Experts of a small language model: 40 experts in each of 11 layers.
Below are experts of layer 8 (counted from 0) of a mixture-of-experts language model. Rows are named router (the router's row for the expert), gate (a neuron's input weights, with its number), up (a neuron's input weights, with its number), down (a neuron's output weights, with its number) and show model dimensions 128-255. Each number is 50 + 10 x the weight over its row's rms, rounded and kept within 0 to 99.
After each expert's rows: "comes after" lists some tokens at least twice as common just before its tokens as in all text. This comes from a sample of Wikipedia text that the model never trained on. Tokens count by the router's weight.

# expert 28
router:43 43 53 51 47 35 61 57 68 51 49 48 41 64 53 50 57 45 49 46 54 49 46 39 58 48 61 61 54 47 53 56 38 39 44 51 48 47 50 57 45 70 57 55 45 42 57 49 49 23 47 59 45 53 41 36 70 61 42 44 51 56 34 57 57 50 34 54 49 49 53 54 41 49 37 43 52 67 50 59 69 51 40 51 77 32 49 66 53 48 50 44 54 42 53 51 54 44 59 63 52 51 30 47 58 64 63 53 61 63 55 54 34 64 54 54 52 48 69 31 49 41 36 63 51 59 41 42
gate0:60 47 63 44 41 48 61 40 49 46 62 48 49 42 55 42 49 42 41 63 61 23 34 60 47 64 77 35 48 57 61 41 46 58 48 59 48 62 57 41 47 44 38 24 65 49 70 36 65 54 50 38 49 41 56 36 44 36 42 47 52 31 35 66 47 46 44 69 41 44 78 49 57 53 65 59 43 63 60 47 54 68 57 49 62 53 39 40 47 62 68 56 70 60 47 52 35 51 66 56 30 41 50 38 40 53 54 71 49 48 39 49 39 39 55 71 51 41 51 43 47 41 48 48 42 61 53 50
up0:54 45 34 60 38 46 49 42 74 60 61 54 63 45 47 51 40 67 58 73 45 57 46 51 55 57 31 64 54 62 39 51 36 39 59 49 59 33 53 45 52 63 46 48 58 57 46 33 44 44 66 52 52 48 60 55 45 49 60 45 62 56 52 45 33 45 67 56 54 38 58 31 53 52 51 40 50 58 51 48 63 52 56 43 59 67 55 56 62 54 54 38 39 28 49 49 59 56 49 65 47 54 42 47 43 39 38 41 61 45 52 69 40 55 60 49 36 61 50 41 61 24 54 54 39 41 42 38
down0:45 51 39 31 43 72 61 40 49 52 61 56 43 47 68 47 54 57 60 55 46 63 68 50 55 36 36 59 46 48 66 43 26 54 62 59 53 34 47 59 31 54 58 29 50 45 50 64 43 59 49 61 52 42 33 55 47 47 50 41 42 53 65 65 60 42 39 31 47 62 55 55 25 35 40 36 65 56 57 50 59 50 37 54 65 46 49 51 61 47 49 38 61 32 44 55 54 43 43 49 50 32 44 50 26 46 60 50 54 47 46 48 37 43 44 34 45 39 42 31 52 59 39 37 41 49 50 44
comes after: "|", "\n", " |", "-", " ", "=="

# expert 29
router:54 56 50 49 40 48 59 71 54 51 49 61 64 65 44 38 68 47 42 52 57 41 44 56 56 55 69 51 34 50 75 60 31 33 57 53 38 31 46 41 64 56 70 62 42 48 58 63 57 45 59 52 46 35 40 50 43 50 42 39 51 68 39 56 39 55 52 59 52 54 55 39 53 46 48 31 61 54 60 47 53 51 32 59 45 33 28 65 56 52 50 50 46 48 44 62 51 51 59 64 42 42 36 53 41 29 60 49 42 61 55 56 43 50 64 50 50 41 43 41 59 41 35 48 53 53 41 59
gate0:48 66 62 47 31 40 49 39 28 52 51 57 66 54 49 52 57 56 48 45 47 60 56 54 37 56 51 58 45 40 47 42 66 22 63 53 64 47 41 46 45 60 55 53 60 54 40 33 66 66 58 46 53 38 62 52 37 61 60 38 46 55 53 40 43 49 62 45 36 45 50 47 49 48 42 49 49 56 57 37 42 31 55 18 47 60 29 61 69 42 66 47 47 62 41 50 62 45 45 42 76 51 57 60 62 32 59 42 50 71 53 56 78 53 65 45 48 67 41 41 77 55 40 45 55 64 59 56
up0:51 45 47 38 66 68 63 58 57 54 59 62 46 36 63 39 39 46 54 59 45 40 42 54 66 47 40 48 42 56 36 43 41 65 39 52 54 59 47 56 47 54 39 61 42 48 53 53 36 57 47 51 52 43 52 51 67 51 47 62 68 42 56 61 56 47 50 38 54 55 55 56 44 55 69 75 52 45 42 48 52 72 66 50 69 47 70 53 24 29 50 56 50 28 34 49 55 51 55 39 36 60 38 47 50 47 42 69 60 21 45 51 52 48 56 40 53 43 40 47 44 37 49 62 49 48 40 41
down0:54 46 56 61 52 48 32 40 59 34 51 55 45 54 50 46 54 36 52 65 60 28 55 72 42 37 60 38 49 54 51 38 37 59 46 59 54 38 33 55 33 55 52 60 44 41 65 57 33 52 49 51 55 46 55 53 43 66 35 48 79 45 59 32 56 49 55 54 39 52 40 70 61 46 70 35 59 62 39 56 51 39 59 32 47 64 50 52 42 48 43 41 56 58 57 40 23 44 47 66 49 48 35 59 34 55 57 49 72 57 42 59 58 70 53 49 58 54 40 59 47 38 34 47 47 65 61 52
comes after: " the", " (", " \"", " non", "\"", " National"

# expert 23
router:64 53 38 40 42 43 52 57 65 58 54 60 64 61 47 44 64 36 58 59 52 32 56 48 75 46 45 51 45 36 64 42 53 23 56 54 46 52 56 49 44 64 63 61 38 28 71 47 51 50 57 58 38 53 41 46 57 48 54 42 41 60 52 65 48 54 29 53 43 48 51 45 50 68 52 39 55 59 63 35 50 64 25 53 48 37 47 66 55 49 53 46 32 45 51 73 63 59 43 48 43 44 34 52 57 40 60 47 50 43 60 61 41 60 58 57 57 54 48 38 42 47 50 52 62 42 38 48
gate0:50 52 54 47 60 66 53 55 62 46 54 65 37 55 53 45 54 69 60 67 53 44 64 40 53 44 42 47 37 72 38 54 50 26 53 49 31 48 41 61 52 34 60 63 38 50 57 72 48 45 65 57 59 50 36 50 58 46 65 66 50 56 52 59 55 41 54 52 54 54 53 52 44 48 73 53 41 62 49 48 49 59 37 41 53 51 41 58 38 53 46 44 42 56 50 55 54 46 37 75 32 48 54 55 56 50 42 59 71 48 38 52 34 41 54 52 44 63 54 37 58 46 47 55 62 43 52 47
up0:47 42 56 41 67 38 31 73 48 49 52 48 58 51 41 62 55 55 50 43 42 53 54 59 28 37 51 78 61 62 47 38 56 62 44 59 40 46 61 46 45 39 53 44 64 45 43 35 52 55 47 30 22 35 63 49 46 39 49 45 39 58 58 43 50 55 56 46 47 47 50 72 53 46 40 62 31 29 46 46 48 65 45 51 52 41 64 56 65 50 63 62 65 64 40 35 46 54 53 44 55 54 48 64 30 41 48 72 49 48 65 52 50 47 55 51 53 57 57 61 49 30 53 63 48 51 58 47
down0:63 45 46 62 40 60 46 70 52 35 56 36 51 46 59 27 51 50 62 56 62 47 70 47 40 43 45 54 48 19 47 45 64 61 49 47 39 53 57 46 43 44 57 56 50 50 52 52 50 49 33 48 34 58 55 56 68 61 41 48 50 38 45 62 40 29 47 53 75 63 48 45 49 44 46 59 31 60 51 45 56 47 38 45 65 42 81 65 45 31 83 59 43 27 55 45 64 51 28 37 49 39 40 47 42 45 53 47 58 40 24 56 25 52 51 53 50 49 66 62 48 40 58 35 43 51 44 52
comes after: "\n", " Born", " (", " University", " born", " January"

# expert 39
router:41 59 43 47 46 49 48 45 61 69 43 33 55 58 45 45 59 62 59 64 45 46 44 55 50 48 42 49 44 43 45 56 40 39 63 44 48 47 51 52 51 65 63 46 41 48 73 55 56 43 58 51 40 42 53 56 60 65 47 41 39 46 50 55 62 42 35 49 53 63 69 55 46 51 33 34 51 57 58 45 54 57 46 45 65 39 55 55 54 40 56 37 48 58 56 58 53 46 58 61 56 49 53 52 36 46 59 67 50 62 50 60 48 46 55 61 54 50 53 33 71 51 29 44 51 63 52 38
gate0:67 37 45 55 48 36 46 70 43 43 48 60 53 48 47 48 40 41 53 54 47 52 50 59 45 58 57 50 65 55 41 39 62 52 58 53 50 42 54 44 55 64 61 48 56 53 69 47 57 77 65 52 44 50 61 51 51 46 56 46 39 50 64 45 51 47 51 44 36 58 52 46 44 28 53 49 39 60 64 40 49 59 60 40 61 44 46 48 24 42 50 41 57 37 38 52 52 40 61 59 71 45 50 57 26 34 53 47 68 50 63 62 40 52 34 38 53 52 49 40 51 45 50 75 43 49 59 63
up0:60 44 67 21 55 53 59 41 48 46 68 37 23 65 46 61 38 64 58 51 34 58 45 45 46 56 27 51 41 51 50 53 43 51 36 54 49 44 44 41 29 27 41 43 51 45 47 49 40 57 49 57 58 54 47 37 50 57 54 47 70 55 39 72 47 51 34 31 77 47 30 49 65 64 36 49 52 60 57 57 61 44 60 50 35 36 30 54 38 50 58 32 62 60 44 57 40 38 48 41 39 63 38 54 49 64 39 45 45 45 46 51 32 51 53 37 50 38 60 46 61 63 60 49 41 47 43 48
down0:62 60 48 41 29 57 65 45 45 66 55 70 63 56 52 70 59 39 65 38 45 59 44 50 35 55 60 45 55 49 57 61 60 47 60 58 37 42 35 50 50 15 46 58 42 59 48 52 38 38 39 38 46 46 54 55 65 56 47 40 69 73 41 41 51 58 47 44 27 58 59 41 53 47 56 65 51 48 49 31 59 63 47 48 58 55 49 53 64 51 49 35 51 53 66 44 59 55 31 33 41 58 59 75 61 51 53 49 44 48 33 43 40 39 59 43 62 61 54 41 51 61 43 48 60 65 54 66
comes after: " |", ";", " 0", " 1", " 2", "---|---|---|---|"

# expert 27
router:58 43 38 76 30 42 46 52 70 56 40 44 67 48 46 46 42 51 53 67 50 33 48 55 48 50 42 61 38 12 52 63 42 50 68 54 43 43 54 57 48 70 42 64 52 34 62 57 52 43 56 45 45 37 45 48 54 53 48 49 36 63 51 53 49 53 52 44 39 66 68 42 53 64 46 35 70 55 48 48 52 60 47 61 49 38 46 49 42 48 38 34 42 45 47 61 48 48 54 57 46 36 19 50 32 42 55 66 44 55 47 60 46 60 56 47 63 50 65 40 68 45 48 37 64 45 51 52
gate0:60 47 53 59 62 63 45 44 54 40 47 55 56 42 07 55 36 43 42 33 53 56 43 63 50 44 63 47 61 71 51 39 52 51 31 47 46 51 51 62 39 64 47 55 32 50 51 45 38 61 53 61 48 70 30 34 45 56 62 47 47 42 50 44 64 54 42 54 43 64 58 42 45 40 59 61 60 27 57 46 40 41 40 61 53 40 60 63 56 36 56 59 61 50 50 35 38 70 66 44 59 46 39 35 43 53 48 49 43 69 64 51 49 24 39 46 57 35 61 53 41 41 57 36 66 52 54 60
up0:54 50 47 62 50 47 70 56 49 51 51 59 69 44 47 59 46 59 63 57 40 50 58 47 40 46 58 47 42 40 44 72 49 44 50 55 54 55 36 39 53 61 71 41 70 24 61 44 48 38 42 59 46 55 55 60 45 32 54 38 69 50 44 48 43 46 46 51 49 49 44 43 43 58 45 33 48 44 49 53 35 70 59 49 57 60 32 60 57 46 45 59 49 45 49 55 59 32 43 46 51 46 60 67 45 67 66 44 76 47 45 40 48 43 48 69 56 50 38 44 54 75 49 45 31 49 50 56
down0:34 66 52 49 34 62 49 68 65 50 64 58 64 55 31 50 46 50 55 48 59 51 55 53 55 62 40 56 40 54 27 40 45 38 49 53 45 26 39 59 48 58 65 45 47 35 53 50 53 38 43 53 51 49 48 45 58 38 59 45 32 54 53 59 49 62 58 58 55 72 54 59 58 36 40 47 40 59 46 42 61 63 43 36 55 21 71 41 44 42 54 54 44 37 60 54 55 61 44 24 58 38 66 45 69 54 42 55 54 62 43 25 59 48 34 36 46 50 40 43 50 44 55 22 51 44 43 43
comes after: " |", "|", ":", " \"", " (", ";"

# expert 19
router:45 63 24 52 42 46 43 67 57 53 30 52 43 62 52 48 55 51 43 58 53 49 60 53 63 43 43 59 37 37 60 57 27 41 50 72 43 36 71 40 47 52 64 57 47 42 78 60 52 43 59 51 35 40 58 41 57 42 49 32 38 46 55 58 69 48 28 56 59 46 33 54 34 49 33 30 51 56 37 42 53 49 38 61 59 30 48 59 55 40 42 46 51 44 41 53 57 66 63 46 53 52 40 51 52 41 57 71 54 50 53 53 39 52 53 49 59 55 60 36 54 43 43 39 71 50 32 40
gate0:59 36 53 47 57 49 48 67 47 48 35 57 56 69 47 43 37 57 51 27 39 48 31 51 40 52 37 62 53 58 48 53 64 56 53 55 73 40 68 48 61 40 43 52 59 41 43 44 59 54 62 53 57 33 47 38 50 62 48 36 81 46 41 42 43 57 50 55 49 41 49 53 51 34 60 47 38 39 46 50 36 59 60 49 51 44 51 45 49 37 33 63 56 54 26 41 63 63 69 57 53 36 54 49 57 64 47 64 54 64 53 60 46 62 54 54 47 44 52 42 56 46 49 58 47 59 45 54
up0:43 40 34 54 61 44 48 46 44 55 46 39 63 49 62 43 45 49 55 45 39 47 43 42 69 61 43 60 39 44 43 47 32 54 55 86 65 38 43 50 51 58 57 51 51 49 49 47 47 66 63 56 45 22 57 52 64 49 43 66 58 34 54 38 45 55 37 46 58 45 37 38 45 44 32 53 54 46 42 53 50 29 74 42 56 52 47 53 50 47 37 56 42 39 39 47 86 61 52 54 49 40 51 48 39 58 66 47 58 63 66 62 49 44 46 48 48 59 60 58 44 41 54 40 59 58 46 50
down0:46 48 48 61 58 45 48 55 45 42 67 46 53 48 45 51 53 53 47 57 39 40 39 53 54 63 50 44 55 49 61 39 58 42 60 58 54 52 53 55 44 55 64 54 46 46 43 63 49 49 54 44 46 80 56 49 52 68 32 61 52 40 45 64 41 35 60 39 57 47 66 50 41 57 46 84 56 57 52 49 61 48 41 51 62 35 45 54 49 63 48 72 57 50 64 44 49 54 47 46 59 34 53 55 48 69 44 50 47 43 39 47 51 40 36 43 60 57 54 51 56 53 47 53 58 34 46 31
comes after: " |", ")", "\n", " No", "==", " U"